config.toml
n_layer = 10
d_model = 192
n_experts = 80
experts_per_token = 8
d_expert = 64
d_shared_expert = 0
activation = "tanh_gelu"
moe_layers = [0, 2, 4, 6, 8]
n_empty_slots = 10
router_score = "softmax"
normalize_top_k = true
routed_scale = 2.83
balance_loss = 0.00824
balance_bias = false
init_std_router = 0.00897
lr_router = 0.00136
n_head = 6
n_kv_head = 6
head_dim = 32
vocab_size = 2048
norm = "layernorm"
norm_place = "pre"
norm_eps = 1e-05
positions = "learned"
qk_norm = false
attn_scale = 0.177
tie_embeddings = true
parallel_block = false
init = "uniform"
init_std_qkv = 0.0524
init_std_o = 0.0
init_std_up = 0.0524
init_std_down = 0.0
optimizer = "soap_variant"
lr = 0.00393
beta1 = 0.95
beta2 = 0.95
weight_decay = 0.072
lr_head = 0.0051
grad_clip = 1.0
warmup_steps = 200
schedule = "wsd"
decay_fraction = 0.571
decay_shape = "linear"
final_lr_fraction = 0.0
batch_tokens = [32768, 65536, 131072]
seq_len = 256
doc_mask = true
z_loss = 1e-05
train_tokens = 295600000
steps = 4049
dataset = "wikipedia_en"
Below are experts of layer 2 (counted from 0) of a mixture-of-experts language model. Rows are named router (the router's row for the expert), up (a neuron's input weights, with its number) and show model dimensions 0-191. Each number is 128 + 32 x the weight over its row's rms, rounded and kept within 0 to 255.
Before each expert's rows: "gets" lists some tokens that make up at least twice as much of what it gets as of all text. This comes from a sample of Wikipedia text that the model never trained on. Tokens count by the router's weight.

# expert 32
gets: "lo", " co", " con", " re", "ten", " ex"
router [109 135 103 129  73 126 128 128 101 140 123 146 131 108  78  96 120 155 105 132 156 142 157 109 159 181 135 132 149 133  87 101 103 150 160 165 126  88 131  65 138 137 126 100 109 130 152 135 108 165  87 128  93 150 102 207 135 102 141 143 112 156 140 118 149 196 167  90 112 117 125  83  91 125  96 169 143 173 149 130 152 175 175 128 133 111 141 166 120 104 166 134 121 204  88 118 136  81 118  97 188 111 121 146 116 163 121 156 138  87  80 141 116  91 102 132  78 129 106 143 212 171 106 167  65 136 124 131 162 137  81 144 149 165  75 151 109 146 104  63 109 127 123 114 204 137 130 164 110  78 144 127 145 110 116 179 114 150 136 107 153 145  99 103 185 117  88  93 102 145  32 130  55 108 125 124 126 113  51 102 142  95 218 113 149 125 112 118 118 233 124 106]
up0 [125 135 121 136  57 165 162 174 133 143 110 152 166  96 148 131 158 153 150  98 141 154 146 148 164  78 134  91 121 173 149 168 128 175 150  44  67  88 112 116 170  79 155 118 158  97 138 127  19 126 120 103 121 164 122 125 113 137  81 105  97 134 120 177 129 127  98 127  49 159 130 113 129 111 124 141 168 138 114  90  94 119 174  94 172 141  70 166 100 142 123 115 115 137  92 196 140  75 174 161 104  84 142 130 159 106 147 125 112 131  93  75 126  78 141 120 139 155 204 102 154 127 118 136 193 139 108 170 149 162  77 128 156 139 153 171 125 103  80 119  74 119 114 151 120 146 157 128 126  61 147 118  98 155 159 134 168 152  63 154 150 142 136 110 113 106  53 145 156 128 106  93 122 145 160 147  79 100 138 154 188 150 146 112 160 121  30 153 120 116 141 139]

# expert 13
gets: " ", " f", " p", " st", " d", " c"
router [105 136 113 126 126 140 160 145 165 145 102 150 127 142 105 112 106 142  78 157 126 129 115 167 201 139 154 116  96 186 102 162 122 111 135  89 121 165 125 126  81 163 155 106 154 138 102 102 113 135  94 121 109 140 158 100 131 129 137  84 101 150 144  66 138 135 131 125 118 105  93  83 111  96 130 198 164 141 123  98 139 140 138 105 114 147 154 135  94 121 156 119 154 193 162  93 112  94 203  66 157 121 121 159 147 136 146  78 111 106  84 151 103  92 111 122 146 132  93 127 186 119 115 158  68 102 122 154 180 140 126 152 147 175 137 149 122 150 137  68 152  92 108 115  80 142  76 154 167  66 145 147 183  87  97 107 119 153  97  66  94 159 107 103 141 163  60 106  77 120 117 119  60  42 179 143  91 205 122 147 123 100 202  90 156 143 128 157 139 219 195 140]
up0 [102 164 147 127 177 134 172  57  43 131  97 135 130 149 128 112 124 138 123 181 185 132 163  94 137 103  96 176 171  98 113  77 151 150 122  91 125 109 130  61 156 113  94  91 146 104  73 101 183 113 158 106 134 109 129 111 132 163 159 109 139 131  91  77 154 123 182 155 105 106 112 131 128  86 105 148 114 177 162  96 178 174 135 182 157 160 170  92 171  98 103 140  88 149 150 199  81 133 159 128 107 114 128 120 113 121 119 165  89  83 159 163 112 120 130 144 179  84  85 116 141 107 180 158 119 130 161  90  96 146 169 100 102 145 145 127 148 153 151 148  87  57 249 164 129 161  92 191 114  97 122 116 117  97 113 190 121 151  81 176 140  89 160 135 166 171 127 122 133 107 105 116 118 132 116  80 153 140 103 126 128 126 135 180 140 110 128 100 171  89 163 150]

# expert 12
gets: "ar", "ur", "or", "al", "ub", "ad"
router [143 135 126 130 100 113 125 107 206 184  99 132 121 159 110 165 132 140 173 113 114 141 103 120 232  72 134 140 154 100 144 142 155 141 176 159 127 172 188 151  92 158  90 124 123 114 117 138 167 138 123 110 120 155 178  44 122 160 151  45 137 130 132 109 120  80 111 171 123 105 105 134 186 128 141  82  70  92 123 150 124 140 123 143 134 104 146 162 163 142 100  54 110  85  84 137 107  92  79 104 168 100 128 162 116 136  83  77 117 115 116 107 130 175 153 169 160 121 159  98 125 122 135 122 153  95 136 146 129 100 106 113 146 204 150  72 149  62  79 109 164  72 141 139 125 160 110 125 159 125 150 168 102  95 146  94 132 162  54 150 153 163 112 171  82 117  84 114 189 145 158 109 159  69 105 138 167 105 182  82 127 128 137 154 154 152 155  99 172 119 153  85]
up1 [133  97 109  73 200 121 123 149 150 121  76 147  87 136 122 130  94 196 147 101 156 179  91 120 151  89 127 124  87 159 135 100  96 113 143 131  94  97 161 104  68 157 183 134 161 141 139  84  85  92 117 173 195 117 128 101  94 101 114 160 137  78  87 112 136 136 115 101  99  99 159 112 179 143 158 156 168 156 122 114  83 141  87 145 125  83 195 157 123  94 142  73  77 119 121 105 144 115  99 167  92  94 146 110 136 143 159 178  98  77 163 131 125 135 160 157  50 176 121 139 110 120 141 166 124 173 174  35  97 104 125 106 153 154 107  51 119 159  78  90 194 113 124 122 131 177 161 114 101 116 148 118 127 162 171 116 124 145 171 134  94 155 105  78 159 179  78 171 150 137 130 163 112 132 117 141 144 122 175 102 164 173 154 105 177 133 165 126  95 158 162 114]